Below are experts of layer 3 (counted from 0) of a mixture-of-experts language model. Rows are named router (the router's row for the expert), gate (a neuron's input weights, with its number), up (a neuron's input weights, with its number) and show model dimensions 0-191. Each number is 500 + 50 x the weight over its row's rms, rounded and kept within 0 to 999. Numbers have three digits each.
After each expert's rows: a language model's description of what the expert responds to. This comes from a sample of Wikipedia text that the model never trained on.

# expert 15
router:476536542473479516515468479490499438407532480552548491502446428576436513464371504400476460580550467460520467491535524523450463395534460510558520471630485547453436584503429422512560459582484525594528531375473464529541500453472503416487437463479488448447532515465484404470481596384530517464501429532552455572487509465451545533521410503513456465449470517465416471466461361550439467506541532545526479461470537555490466517450527483492502625469492482568566506536479503544518521499470554500410551479479524393553537512553518469507644535578542460481454487461484534469503488637535507517
gate1:575458582470448567394487476491489552419456484518523505583523491498474457409458465511449549509498512451500467535554567514568444418426532514579431562531496563436536388511498505476530515517586504455561527598563483552544408475532505559459520499536638491476497550499526513464478455488457501544637467463442497452521416481574478452513453465498571537411533516453547527441504444587446527360426507435560464549481444511454479542538551559564544513556566452555504511522533421408540509504565482540468481520539544497533576478512456535436555495554439428526541537611595494535502586496533550520
up1:519485497474475524403434517485512546492475447587538486568509453503458471457412446504477560512419532454486444512547523540539467436446627465518442538539529555479475370530513520490508527496533501498518531588530506524547418486553540515493517497516610489449472542496601609489458431484446434513637445438396521503487469454595484483459462464488519548417518527401520532528481446545471526428407526435510468552495425531485567530543560561553536511569561431550530591549486408358489557470540521520481523516519515533489562478530492557425568510580414411467488478588590507542504580517540510512
gate2:615544540477417480569391520587571518484456497429473596477482445509529461456491489581499576544544397457371440428409426567418510515555550421448504498474539560461551486472463455440424487486441459528518503554499556547537548505577528455499431538482563454523470521500550537503556438469426476530529496507508543522498468527439542538503507391548574464499580476402477544439393480464437517530550587602544525504500471525493402460502492534536443539497502483460494503508424555645481470514521507448428500428495463388455482509527436524506492493607532491523471541473491545385486485521479453473
up2:604566531513488463532453532522539514510420489498492522559453535495505484436452546489504505552493488505398477468428446564403478520474542477441533491569524487536553462476407428511457495475502460575511517486539516543517604480610475478491518564585521425473470527551549460532459456465520465550541486483522576484596522464535557569534481397526551486448589486438519488464422531440455464545513581577548577498529512607496406431491468608492434513558527538525525611465437463629526546525615554444514538449518456390463527391523420473513494483608458517491444555552511577446510477457525454554
Periods ending sentences, colons after infobox labels such as Record:, Synonyms:, and opening brackets, quotes and by.

# expert 4
router:414500545505423563557442511502447461429440482505520619527484415505453504427475537523457403516541586427518498499608520532447411464548415529485534432544502538450518614558451494516463548498593487516563499582459459551580516455470530420522540454478472482538594551469509453457442450509482563428515438539554545559504427518468546511528460427455457480478444552378515506559412420502407505446526512561545495433493575409476531539428494476428446541446462421507533510538455476561393576470444524510424511470530490518558425519546426476522462550529576464541426516511470543489531547540519572488
gate1:590499570488457590454500516506589504382396534520528534528520487508380490518477512396496541444510496523515522543530527565521489420503484499614462565496577533414535490605489393489500585550621506452496573596522524592492521507526534510456540443524554465454519544498462521488491407503499486466590471487600542459536461492542526371501489460484525574458515535395497474422465581528511553481414458517566429466563510518526507507470573559468544601568493446441513502566538447449440464433532521454509473503559520532468538426480404554477460476504506486522547583528579407501523553467500542534
up1:567552509502549589493489504493606533420478505596524468522501441527440544551420476405507515487491537475529489505540550529594474436443567526476463504449572503436516461566568496510549535502577524520506631520517491508497461462528547488491484452467523507466506490497552574509386443509445443389559477421497468491544472454627475420498457498435511508467511529411430510459489506562486514474474450474563456546599505532554573558504569586484513606517496404509528580492400346404485543363502526466527484478547493528484553469504459561471493476514430507539506504515596401461484582478457561517
gate2:528547529444485488575423492535576533457485492519498449494522442538508441466510415541501517381526419468499424476484501633459363511532450476374518535383496473518457514535534521505459521467551467402490550576471525515474430485521492536413416500468506489505369494384604450507533529530472462556506443531468481538460521528391497470558542450530548469474597438474495534480431470482525474480474460565474462569460525469527443495470550447535498576465502454394487469620519594521478520467466555538447550439459497502515434530425451510564446456517554453451481515420456589445507500466372477487
up2:542566544456554507454538521478511599512455542526503488548418602469479447537546502462467466581429518494485558485542539499504413556465567545485562509580486482461453470487549496544527481422561395535436490432511508520514563536560499474549554566606442515508505444557530506529396439494505512464524413458531515503544446561570615506538489504542433466495598536486514498503488511496548493559479523538567574500495439632572504546377518564466431586515498583515451601486406488593525595465578553554462552523493510464510562425538528418502503485525448538430447482520522502441531491438518518649
Hyphens inside compounds (under-20, high-ranking), dashes opening list items, and the connectors and, or, but, over, slash, ampersand.

# expert 0
router:436549547500423564496454570438435429501499450567544559571502459458493525490460568510450488542473543510549474477523552573461536438554547553544562554534548573447448478533541449541485434509470486541480565500439425562564575434431543452586484429566438445574543576476543453429444513436548572434563463471461514563497536569442566576554461479443449433495465567453448566460470428536495506456565475555537574460558562509444495582448558456444525571434442441536547520543445439543477516448427540463476533497462444449544534561513467444550573570545553435465455457545429566458546582560496530465
gate1:575448611481500533424415518447557461452442476517444481578504505511468448557478480540530576563520452580453512536592534548544437458549496478589483461503559458496539493607544398445492534549567514427557532514446505599465535502554508538518575505570577474465472576466457472562488444500518542495655432554541471475472367390528502462514454502461571563488482484445551469413425475538535553425419496510541455550554545454457505518599541630485519576503504537549541478478553566477562479471536549472560490509455512489496471478466474520518536512482402471502553482557555501490497575429521595475
up1:470511467477544491477451519462524518475514493566477472604506434445421467595478508484511569511473554539456484542544494549542403456500607422541476483536592527520482450546520493525429513507512538532499601527470487481483508474571536494539498474460535437514466590522538519533441383499434451499604464478460470467466479510596461488517419515447539582494493502459525427558404458524576568442417435421497398518471488514575564583538585620461505558572484470573528609451490463390540515414535591520560532538476577533519533483525500575483571465540378512540453419520520501459486567497562550469
gate2:506645491440493521473467546567542583484496449521487471485501467482478506491474446506488579434461355520498443403468501604505479511525481475442476538465520535493534514523431483479487479459546482482497615559442576543531557486564579529430434471447528459516486464428617536417492507456360490505494453528378547441518460512374422537559493489575562471488642430451478490409388478491495501410494508555437563525495457559563482588511539492568459542499534530457505475516506595588501514453454498432452499543471444515509509522532481468535509511475613441527475510522472573411489503481508528495
up2:534561567439462502470520504545569488479388489582523508493493644536469486520490510519533425485503548431384499498516455511463447512509540511402484456533519415484436475504514425539479517467603420590562628516455505517504530463499468441473511588573453491503493448501519499549411452524511432525522458521523488514572452512616602451442451508541504453447546548495512568457502516484509485521489552549491575512486434600511523464458540536396473596507454556499484597504478490544492544527562546487516459489526485388516501341501475443544501453578406512535464550528537523489567560433497546645
Common nouns like area, region, version, League and Platform, plus the pronouns a, it, not and the = sign in math formulas.

# expert 6
router:440527558484439540522442563443432443484510447563569574560506481450499513510479565498436508519463551503595471467501545561492528422554561549531567548561525576443459516545526460557505466527480476516436567485456460566576559439425529439556463426550446440575550570454549449408442523453567565428558485474481524577514538559423582569587473476438445439471448547460441547466477433521526493443557454565544562458520565488429494567448526452451542583448446421537553484552447455531453532454451561501464538474460460443569525555540479445554574563553535454469447457557413559452539534571522560484
gate1:616455586459467576459440514463536486498436554431520505564567493472409495458493530537501578549528499508483618495574465479454382460548444442492504489499555537478592428554513447492490457485570547389463534566493519546434437464547524507457519467465570416484466540444469523485434483544587480492567495490546449505457436488517519427491457531498572515497494550471555469405468458539502571430423549465497400448474473492446512469524610574543460505598520497531510560534496427519528484519516554455484429490593536469533538417474372583466489608507430410504445523562596514415500558470487486516
up1:495493513542530552465437539495555504514495471617504512532552478513468471459459513542463610567431544449496547522475442474507484415438539457426444588542553551533536419508545499533537487497514520534453578506484496492475499472567559443465484501484520482509437580495590530465515434491505397407626436480414481457433463493593433380491460462439507521479491532437487537544473466498509585490414517444503438513536472459576545578534543608552518509525545471553568610552464424403486510468511533480534608538574503531554521448528438485473497466454358451500451367550540494400500541482520457514
gate2:550510521414450558474426549548591525463550485490482499528445471450500477424468480556472518466500415554416398436482567530495363445471481460399497487431493472431467493472519462513434442451490487537531575546453554586520453481596564466443472523449579456557474466417599549493522482473480504455505558520456527496484515464446444558537539472619449478482623456461425515435423385479561489447389436607478532517515427516514474489484526500495431585520536464444504443399457586609498520494471493540453548512467518466544526539526440438471454512488540472514496459445536512375474547503482477474
up2:554509574478505506498534508514559521502427546591487474524438572478422437504430543465485425515448543504376550549443501509399417556554482483412560484532495440470436445514504429512502513490593425529474552474511498501519565514490489434569559533536444543496459477518472501565401406537506456500535486494517474410588534498537551489463431411562475431535573540450509518459495476524529482527466526528496558567514483587627460514377484506424522578534470544547503588503480428560512547461574546493540498490503440478528585384543458365528491466623405536475450490506521524460548529434497558569
The, a and of in prose about music, TV and film releases, plus markdown table separator rows and words like scholars, announced, London.

# expert 12
router:474578522449476523526448578510481479542388369527527514537434453454609496517487508502497486501449566557533454474479559531479409443531581515535556488543506546399557517542606438613483446527493541452418571517461498576531547483451492466525516470522479497536493529579559513453489497448486521473507546529548460568589529585428526501550452440446445447490445559488459535549455489650566473463455510516563543421472554507376538517401485471467541504472451452536563507550468418480464489504439540543518589471445490433569500568576443451561479551540515476596453531538430553508558499552533545422
gate0:430575441503564481502418500476420456551414514511544494564488532502509516479554505564529586459486473554408528440453579434431597513533410510465445480575418399419535529489570433491515602450518486516477485432482504540592582592500481488552569476495357469457508421405540476568513518532442506513486472488450411531544497517553512500583515518543466463382490492450511465535506460504484524466505507466521464571447489542479491514466559509450418449487554526490421457452486441506399460481534463549478483560440433485461461498419453491444447543535601474463526515512410486568546517638553429548
up0:507573458489547559536457589476431483568528474583521462568461506414525551460528563609482492473582530532497411509477484489509547525592529553412377575435509451428560510463512476549509551516483473451490508484353479502514486609523544518579532492567403495415433484426432500539472535578490562486543461629430473498464476517541501589481483470549474518452554499567444506487457435485424493409509569540493572491494480529419424476514562511528491480556526473504425468452505457490477463569477586545521482509470506485544401566455569451441449396524564530446548554494473566547494463480589515545
gate1:598459597490549601469413522502574542513441517433496547577534546537478441477509464486529479540521540600502602472524509552488421448516528494633551483471579512455594492591535434419546498557597409394517549519471559567521507492524559546508440546537590459467445518488468576493478457523461494513601482555520478499537445456498457493488489565497599541515475554461525508389428478606509514514463493512505458494541462473504451550585550585546499547483527451463554514468533411439505482505498525497532421514530524412550560479480434466439504513471476381529447505533599513432547609476436527480
up1:584509536577557529462428496491586560500527461594510469589525456488519423540509484426539523521438564547455433500541452543554412415482599495527518586538567500545515412501401545524499549531495532507520583543497518488501411468528546529501490529508565458440394552442546566490453499443459387409650431476469457544475465499567427402484417484520587547477464532461465518468551482530479572454422463488480442492511463487530548538566566576533566561533530480476515514488442421416528478509503546471565507491494542523526547410469436526471521501513433477492380444541478443463528602536436465480
Word-piece endings of foreign names and words after a capital letter, such as T-us-carora, Rek-ha, Bou-ham-za, plus -ing endings.

# expert 9
router:455500558491476541536440561454463453498511471569550545514531465450406595487441551605419524536526548446550481543416533552417538458552527536586549474527485554453537499493511474562547442488401441535506541464453492573561519447460543451478458436549429425572565552414527444466484547504523543422593523532437521538554439538458550546542507500467447451462439521534399612433533460503595539503575478570540534448620540526450486560471495457486558579446476463521549551591451401483471511407445568429483522479461498444547518564502469489537500561568543457469419456495433520464553533527532545531
gate1:583454604518578468441463540499582488491501529475449569619535552486421468467473461640512529513532484532524469516574611451526441420522425508571537465504498514447538456587491487537497477535555512458558518576479524575518538430514501555507488478514558422502468596444513541531407474443544449509598526523472436515450411436538531445544459499507616488517550533426543463478386467621490547472380587489511470495548496528497534492555571639611550525491516522506535528551550449525513508506539509493478507424559518520495500504456399481459542500532481520476477512575616456515475530470564538503
up1:517510539503583488459477565500628517475546460605499488652538477539464429474449472516465534540449561497466507480576505475502450452464518464495529526537536517507482397541492492542487513543509530560535562516561540536559527445560497486526465461490570428469452545447553536514374421450511493474672504478414452508421516493567489454520467531484571522490547511416527540585443470601545583473429502427510448526521456518491576543593597590566498487528517499549521590500426481447579507507537547522494535461494569521497505486446443505438519459525425545507447418584583408445417553517555538514
gate2:561513542442457519433421610550542569436569513477588492540466457549510456408447442572479565434519389520471410495490597540522420537521501432485442507483500500456501509516455475515448486462456463484549559490522575561524485441489488492441489508461512435461529521434541520536495538482529458490562498591497563450456465512477520573553510504569487514457602473496420489428429418511598491475413567592458558512448472518513463510484620514566510562478467458413418482546536627577511502485507477484496560528483542503561441485466414488516507491505535411502426532361511573377428572527527470502
up2:539556578499500524420560545503564465515422491592509532514431606518514475490489483524502478524490522486456558438486453526441382544548511518477547463539526472440456446514510445472430512456543401535508455428510560466531554483467480422467490532498443486443434538489446494540373472477547479406558481465467458448536518431604567440499464518536503468486571478437498483458503543505576511517481583530477602488535437614585459472454518537425511525518449558485442581484370443588545547448611561503509510505521489436484541435518471444555554466581407494530358553552484529448526604462488534550
Closing parentheses after measurements or ages in infoboxes, taxonomy and succession fields like Genus, Preceded, and function words like in, which.

# expert 3
router:453532558464434534494445552445430435490504455568566565552503467429495517524447563501453488524466556502566458470489537563453530437560536530556552563554527581443441494526547452552492470507484472524445576480448441550570571453448543433531455454567438451575552583460556445429431536440561561453570489475497543570529522578422569561559463461444454450474461553454455545444483437514534491459587471552581563454530570500435523581456515448445537582444437443544542497567436459541449512451425549466474529496438451434574527564546453464567568569555565451483439459550434552437521525541511564486
gate1:561441547472524546425488517491521488436433510445457581589502469480466526491503504603515583531537482499554504458556535524604475482468459479678459493466556486459526457600478418435519517559608545431512484536468497587494543488402533526441474536554575495506510581463497562519450490508581481507569473500531472488462422383542516481467465495504523552461559535457523544528440418538501587448385452514471421445517512436466496571570549598535512552458491477592481488461571417481536462532519521429523459498545468476543528439448412507492504500582453388481511534537604433447478541449499570534
up1:504431443490549498487443558480583498458511456573478511557492452515458495476460498595545611581472555498482495531563520534517484445465563451573496536492550517479439441602486521461502464546503538529502537528478511528457424457478543489476417536521504456526464549476591581462457455486480458422582454491380470480493446478584497368521444490485537589535513500448465490560389512567566535445415421463505398516536462500537546553565596590502539522505490467550509603488459389435559570493465540482475560557474484539512557428467470518439536433594418511465484409502555422427412451464512507564
gate2:560548535468433469497442600601558539451477423430579469467492481555509429504520446519489544452531354518447463467511503540488401520542459424433475542497550493556467544507471490466525503420519500458554540602490579518511502448539517472371465487441515455623429541453487556416513540444435470493517476562451462474544481568412482589536523507584514456504588440524514500493451448532510500450516441587439550540526387544535506513571585574540468518463499525459546520515475610541542458467384510508459526510465499460495523568525392491542427539541527439526549510484477548371448537521487453525
up2:558584526493502511480497552491563506463435541530465471521427637524470449536514570538502491541505523486430534487471494490493459555502528535389536519584513445425499473509507424508482491495574441555468536451549516483563595492500422427535539534586479521468446414501543452545405486479574509427584469524499498438583451531618540456501529406589474494445551530479538468462515589537590531504520519576478594493523472511536445503389525527476468492488525546551473549457478471563521523521575531402542496513536446469543501387600521337554546466550414523514425535519544526459539551489474574608
Line breaks ending list items of works, awards or schools, plus mid-sentence words like however, then, old, modern.

# expert 7
router:448528548464440552488450570471422445501503469586548559579552502490508505518442560525440461562499547480558450500516522558482516429551573549547553536540554566462431450512541470572495512527491444530453546458455436545574563422438556466536508460583476441530517566443507453439429548468596570434583455467465543558522604549439545538549473466448459429445463542449502561440482422499517534461557446554537610453532546505455495556479592445438527600453452454563558505543448464524445531456444544465471538525469475389557576532512495503555570555529552462458442435534437536421572554558500546455
gate1:536440638466501523485379520469567471411470578504472469575540506567381439482461447570470545563519542417461563519522598509559425506506556541559508506522528574428553442559541517535518480490489549479468517574510440557534478509452597510462456528586506419526418482424475492554469489507534472509613500591470468464507453534481528391513441552473552547445566532439547485417416516598452609482425553496514446488514525473470465452526519528527534536575587529541516507463531397459542492517488516443559503502539528462486517475442434486523554553503430456518493584550575456409563512544565559488
up1:480470523497570498468424507468585499488533466598502481614498420514429473498474475573496490614516545410514470531578554500489460475450619495527474554541633510509484345517559516520519496517452524526482530539483489477511476549552570407507458514527569392535443497464530536503441472480491427464621444511376443447479484468570447429529406512482515517475512521495513490539411495564519575454455524519529444456465507517521509525534551597504530529536534490599556585510510393388518503494473568446576524486512467491518510430528480536495525495484352465525485440519566430429517549579542476540
gate2:502489576471478504550453587577512550410511514449485455506525446529456501521597406525421484436486363537404437454486502588454402537523428509469460471489569468467445516470500509483492429413504519456494534573485541612493537545549550555430470568440497450518484541477507560474564502442470539510450506533476525492465426508447475564588496473492434509465660418450474545516404404518500499391444481515540572518439437491557471468455507448460409559508460501458508477514496591601549436492453497449421515552457539512600480531463430515496448494557542488478501533406455553401478469538511503496
up2:578515557478492537550497522499538439473371531522470561562476603576480448509532560517447436541445599518432537484520460568519380530508513498473499492525484536471482493533501489565466469443534444544536504461520535500559536482523493415536515539581452494486476519498507469541396426527527430486506450501505527463579510523534509466479548456562549508497564530512560485467516524489536542597460618473509527462533489606579466466402501535387442573521544556492446548487406505560492600522625558507540468506514442443486481412457514398525625513558426474523394595535584561500562552415504523559
Pipe separators inside sports and results tables, and the == or === closing wiki section headings, plus place names like Netherlands.

# expert 5
router:443544559464442562512461567433431448489488448556542538566512463443495529507476554504426485535435541509572456489503540589475515430578553538524565554550530551445455498544542447554497447499479463526442555484441462565571550434442555442557460414560420439579543571466555441414435528445551568439557478459484532569513530554459561558575491476433446428466448559445449555454488436544518491451571451555551559459538561489444506572453534476445538565437439419555559493552429451529452533449431568496439548511472452440562533561540454479570567557550546458475438466549441552455523553547519553482
gate1:591484603404537584436443597520516505483440451490474523601513519493470495517464484608513544555529542519463496450571536468580482423544478510622497523512485470435558444539431417514492559550545515418492528498552568556512468451555532537498512500521484488507437570462537552479428466517564426475596445528507462449493376439528485529536450483512545532488524549489534538400407441584468549448436488463555390473545508497508538529580621640564491500559534512527524518519465440467498492521489549467531420561577462551504510511471371524506503501506431486513480547573591485518502561470566566536
up1:533488496463506561475517536514585537496516416578548416523508444487434504535451516582492520566506518516482536499554495501507460454488550476481502528429617514467525416551480436514492483493562501496528540500528551466500437459583533511531501514501459515532515524496534525455436411473478406438583400420430435503451423453617530500512455504449490540503544544443541512540447473513511567461473464426555425520556531537566564545563566660580500536545541464575540654467435371452537520464468576510504471532456483480519572416566441501457511401512395470552468434524573445444446531502560549522
gate2:599529465497459486511498549534514554417520459474558466482517522500431459504514509546468492420498398490398411443492519512516422504476502443430541533516517521452461561468479484479496497457532428518541542597474598482544516517463546529444431517444522448579476544405516508468555500498489453529532460501399536521486452552367480419549544487608446451538589485462457504443426449506498469465436481523445576516511424494550467545434552461480512533465482526427509470485478600592444477558451477439408564542434498482574522532459362486534396451512519448567474462540532628391422528498481483599
up2:538512517437524482495459540498579506471426546511498505476506558483456465448492567493491450551555491479390535539484460531502422478485592544422507482595482513516461494559542453495486490417546408577449576449433492519529559480463479412464522561592466468507461510509512478526406430495545515447555439511457488446537522464646567476470530501598510492492558549420460509523463511556529574524483585544439548553539466575595486491415486526459561542517432521502538602563456487592542530493615548471545514502502457524544532329551505414501456477531417486462447582572533528489529542405524480600
Commas and line breaks in running text, table cells such as Incumbent, and name pieces like Thomas, Henry, Sh(uk).

# expert 13
router:439575560439426544453454551424441445475483445542554541573513493462500512530458567491449489504431549508577427459510555564445501436574552537570581578547543556449447485518553462563523464535505490489452564473429441549571565466445530435523471446590458458567555579441557450436434513449592557442555498496471543558518531563437574540564479469460453436461455568467467530448464441512531536476536450544551563473559562511426504566474506452446522577423444420562564486566454458518450524456430543442465514513475459443562511545539433445572577580553549447487445488544435535462508567557499549469
gate0:522531480498474515477409433450409482496414542495495440553576504495517549491529519529505555426430417537377506528438522448500520503529356498420505496543468428507534546523552461462565509527559527448436446503493509521535617579509492448574515460456427572447523421449505472589486477453574515542453543550471414598532525509503516488605538526537494418348575581451426485522541425480546538458567504545501464598434524578489535495472485456429543457502483545479471464488514453483513513468512521569500498562462427518490481449445480498419528477550488496362522547506466572490600556578515436534
up0:571539507517472446476421520452453476513497483462461487600564609494550577445548524616501491487570518530518492557514479492577508537566519486423465580503484389518566549456494477570529532473458464456401484503408495528452469609504535518536516467511465511389464483488458572521451492513586483505525451618535416470473548528529533489584509519563580531401578526481441516576470418447447552419544526552460558589471537549412497541454448493495578405520488487552539563486440387515525509522489580536578472512493461528497460572441534466482482482547520501426536564460529616494570506556593513530
gate1:547426627467482528484520579494520499438431468519510508575541494544438436506461508586501566538520471567532492463502557476566488453579485485597486524547481497456523422586467480502547444493542535398528545602515463532406502518513525498502498524568569485532406493432551526478433445545576477439622500538582470506513422509553478397476455532523517514486524591519526518400391430616498562449443537533521450500549495488529493534549528609561520542557568448429463554467471466495498500443501577466561507511592467486527579477480445553465510505589442485467511534486599408489476566416466594496
up1:506527487447496512492517555481585517445508449598508518622560412504438445524412475529491563529430538520490447501509523513529460460516550505511463546582515500587535451546476595516518500466535513508489547566494473461444472450574567468469520502539528423482398501477564527490429426496473425444631462510430477515506452544610476382453441563433492525521493498451494484509399497605449602466419495498486472525533488544540546607504597633505492521578519445516517519406399398428567522440501530523516523485550449509527552481456471572461493512586458507517473402471582442460520481537469542526
Past-tense verbs and word-final pieces after was, he or were in biographies, such as released, moved, relegated, (decom)mitted.

# expert 10
router:447539556487431546491456575445441438482492444549563555574488477453475513545475548503445492517442552486564473471511533576456514441565542570536562552550539543447457498519528455553506461508486459529456566478456439568580540445425545426542449437569441445573555563459556435419445525434561556429577468476477527573516531555427566562565472480436459448478443557429466542443475428531512465451571453562549576441520573497406508580463532464444526563438430420559555497565436467522478527439443555464461530487456456441552531574541459452566546565544548453500449448546414561448519528547531551492
gate1:621428640499472588423458543484554474460461469439477596597534495487397528458445509528572480521526516531516566458553516490489487435483498501585441547492531507402587454585565401491501507556532479429509497549515532554455504477504563537458562494555563409430456501423524496539467424475627468443552488507505472467459417464508520425423482482499507529497494571449492456487490455573524508463487494433537428469542426509466485543539543592517448512571517491532480485590538368486606450567553573484486512497547483516529555517459427461491490545555446457528468523551607474502478559413543578500
up1:509490485511514503473479482509554460443482447596562494598538441471405509496454484544583549517438565478448521530617499535513455439451538516523453580549527522507474435527499491546475476592477469443510516579505522456472466505562531501481479483454484452445478528449555588508374426491527384416569468545370499453460472512531488443399397522453491574523493561413461464500475509561550573406430504457538489452539483484558553604478563624466457508514453470596534578538422385425571457523486577523536536523494484506450521538536462532454489484542415497505420462543570460499456549508572488515
gate2:552555512435436462443466571557547526432489459490506550552507466517496465440459427533475495458487411558459417447510551578492361454542417457488482533438500544518491524423509460412462458392540506504552581562511500562489513485479534475443455611511535434609386412569540527476547462530471441549544477493458527489479472547436456525607429407586491523499561476451493479500462369551532508515427501548466582493448393516555540548481551568507429523504536543424545526485538532590425500496428485499487535539542483458490549520483472434497505425547561442508518495468502546382445576492521515559
up2:538512473472502497492531464542590500476424536602450562558488598566435510524494528485465453518487493442374478444596514557445436525518513486425487528548519446461452523533511501511472552459560458581470563494535559499562647492502475384505548491594463514488444444513472462568379438481465465474495457483476483454622495529519602461499515448547506491411593575477485510496528544507539543488460508527483601495501462574531449471391520467453513577494537532504475589483446469546526510518562512456519534506531439456471524434553499382498510487542404519525402538494550505497589558372519532614
First tokens of table cells and first-name starts (Mar, Ben, Ed, UFC), blank lines closing tables, and commas or the after sports results.

# expert 11
router:415549561462449555508445569435439441488485441557564554568524480452482515506465559503432485531468583505567481462514543580450521438543539563531553543564548566447467504519545462555506451509487468523447543475440442545573564445429533429535463439577446443564540565449549447427434514460553559436569491439466545564507536564433561573572459481455437425464479550452457561462486433518531514450573463557555567459538559477433515581452559453449518559431435425546551495559431441538456523436448554494468541515462454443569530566538455458539544585555556456474452477537430555435518531555521567455
gate1:564350547452464566444449493483571494396431569470512496588531562458453470429401487480539578563459553529472559510572551520556475393518489498600532510440509530460542444571540437484491449529597521401490548575508551607488504490499542527491550487586553450533480550435501563509475533535558502424553473482461418462559453457561524494443513510505528535480487542445536506423382450461508535452406515506510435536555498425499468530543542573498513572505554460523497520446503473497499522504523531475559505484583426494489510400477348485509480534546412498490489530584572451467520569452487573564
up1:468418420509498514476496486490596539449496492616516443540492459505469475511439494532461539580392645487448493554535517479559529445460550483540510504444561539527431405525529483479478433502558546510499588521507479528468505441557507466489483515520541426522474551453616595448450450551471418397548455482386456480532490526588474444508451522489510498479514525445500524534427524519532562403388461475481431558534513504555486582566595552469511530494491486531512550515440386425505530485468580471507592527497483472464513360527434500477456455553388513518400464508587421460500552559525503505
gate2:557604462479434513534463596572610544509536529432534481449445409452506440449509485543509549452524368519509436398468494582497401536490476469408489471457533484476496509505487408463454482465575461515581518608435558487549439463455466488426408505458566445487467477419565554511480500476502462508512507563487481545437446522414434510575532486611498453473516446406457524515434492493484509445498467491500599527505487584588478512508558465451461530453510526399571397464494549570546520491428524517479556521513530494444481509508439444632522525527563442524523473426501588410488483493513475434
up2:597570519489440469433483513458566470533410506523428497512468588564469477472543539495475432534474494467435480540450465574477476503517542511467501458490567471466506523539476462541485566475616363566503541462583496497507590439521493418465565537617435495486403480487463431543327452560497499446519393516457551478539465524585476454487500477554533478505533519487477476447517471543535482557468545511511526497474471595570448503403514524469442534531515587532438525513412496578497520486555541466545502470536470460477519437553481386541570489550382479517378461541552505451526544397489558585
Verbs and articles such as is, as, can, may, the, ordinals like first, second, and caret symbols in LaTeX formulas.

# expert 1
router:482558554497494537547463502512463464589417433574522467505429432549486580509472502525489580450458501533527439465524621518449503472566409504533560499541510543424625500558421444457510540498543492458542510484472546521482566456442507493567497519507449454465530529599668484441488504488505551473513544478451520513560574578473544534528444380465455476457443571549484573488492500567466560506481478533534425508499522512415507480433544453507613485461448451442551576529408472510497519492478579507512508426462300540526565503478502432546511534591540466471484509579459578490438484557508543503
gate0:451469511570557440619462524460411526541442571497525453649498522474530497462590583546481483485462449510441541529434535392488511544530530545455501498552474448502560531454547440491559462468561555424463470435526536541565546572482555442526549520432413606428517385439419500561477510483463573560473495486559420555512474431509524482518477561444465477388551634520452426529427424518475509504568523484522474563489502508484488475540534452470462429454511495473487414491542479546585508465543473500494541547406444467515386481503491550433461526518515473372469511565485504549538506551557533533
up0:481565566539511564541504565523457445617498540525489504669458485539546581493585622534487490525552491500527453587505505502493495547577559557452419538455530459543532530464474489486481515531454493446453477537501478478468526544498508504555485531487430544430415456523480550521480603462546545510464483502491428489389490504521512513481474535506445518376548635532440521507495392479375558452541573546472566443506567590450456439480551510488528423476498468521576487485500420501578543462605545487558474480489535490500470584489616554408451473457546497426492598515509501530526510572574537544
gate1:543469622476573522480508521464453475511445529481518546543546522506417470584504532520471529521566590546506579508503537536536513439499485507603481553488505570471576504545435500475528546531547488472504454563476536489503484490486529541459459559493511393548443540502535514550470476585535444450584454456548459460450420467556392453429472479533470568503519511472492504407370436567524595411425501516512453497500451524566489551576502655524517550470537460494538579494489366468491466541472583489509440533639548471493447542497403543428542588552450464513436538532566454469478533391510550487
up1:547435491472559511489501508464522498471528478617526522542576451489422530511547506519447523484483600472461576523508551539476474389482574433507490560510575514476553491517494499516501510499463491505495546521499551475490464492554513469491393539487542421524480467487579561513433468499436458445567466471471495492477471482645413499452404494512514555508453493484454495520429484554466621387432473505460430527505504537620541586615575652569490571511508459543558590524415417455522482481497563506445496495553501508526500509524443582453520528612396544478411409491617430483480486483500500557
First fragments of split words and short common nouns, often after a quote or bracket, such as an(omalous), el(imination), father, land.

# expert 8
router:451544555464467558524442582429425423484506440573532563574501445435459513495455557468449473501439553497572469459484556569448513432559552544516554539553553562427454484524562441549532458510479461519448569498446440544564554454434508444551433452592423438584556558493558448421422514454500568448557488468490562542506551556445560568566452441446454419447455566448467544465478436552542519478559458562561579456558547484425512554450526450451551560458446446545555492566440483549454499451461557486468524499476440455568520535530469464560563564559554423490449459536422560461507523565505548469
gate0:465472513499567471535472504513417474561469494547579540567514461589482547494590586433553590391454450536512488478477559438507486501497520570446471533664574477497499551506562457440540498486504472461522495496489496513523546602597507508528514462486431516493455373439498477533538501565436562483388461494503436552527464518502542485526556474468486489394557524438396477526472396587516486446518483503510486513410402588472457478459527472440532472541479561431476476436547498428555439511456500523455590485506404540461516506441482483418517515532460442410543569472429432564562550620517481500
up0:455557505529550563522444535420399458542497470525470506638510539536473429422560603523486480552551427496488396474449597448493484507596589527469422603521485448478545441426506489554468513494462448485521514514445574511423553604492475531580513521548502579396485404469445503533483513524586570473503557485451437461492480556561475499478568516511469505374506553564519532502425435438468586485539551570486585537507538525476461520505510559527550465556578497464550512506449435549496501496543584511583452529450578530543441504495532505431416456523540502481463604453513540559509553519558573529
gate1:587459550503489520448405506458539511421459499522470505609428408472432419539451486545543556558519472558517552540508537481495497479537515501573457507497589522506482445612471455467512547504494525477506540543455464587499489473552508533491457516510613419537428503413557540468483479473606487518545464468488497478453411418498528440488497482504587527462501531492504475440428465559541601399400512484524418490575504496483565553626551578539537539580493504479523482506550410478510488505523506480557550494586509469555575509505406463405451497547451409542480546539654494442501579398540515547
up1:525537511533552474468449542488549561439521475606437511644441393460497432530468455509530538565485518544516540531569523503483503481515571471489494556518572544518539421616521524481466471519458498497497588576496487517503443490607542466473459526489520404482456529437580550428468455480499442495571429506417490474378473460540493425449466509469544514469522509439534495532405460520514568408437461417501461519585506455547582541599633560521508540598502465508502612499443380411470519488487556483547540514538504480517553487524435498445515497573437469519447433556604441455506557490530482509
Number words (two, three, one), University, people and touchdown, and verb endings such as assign-s and add-s before a noun phrase.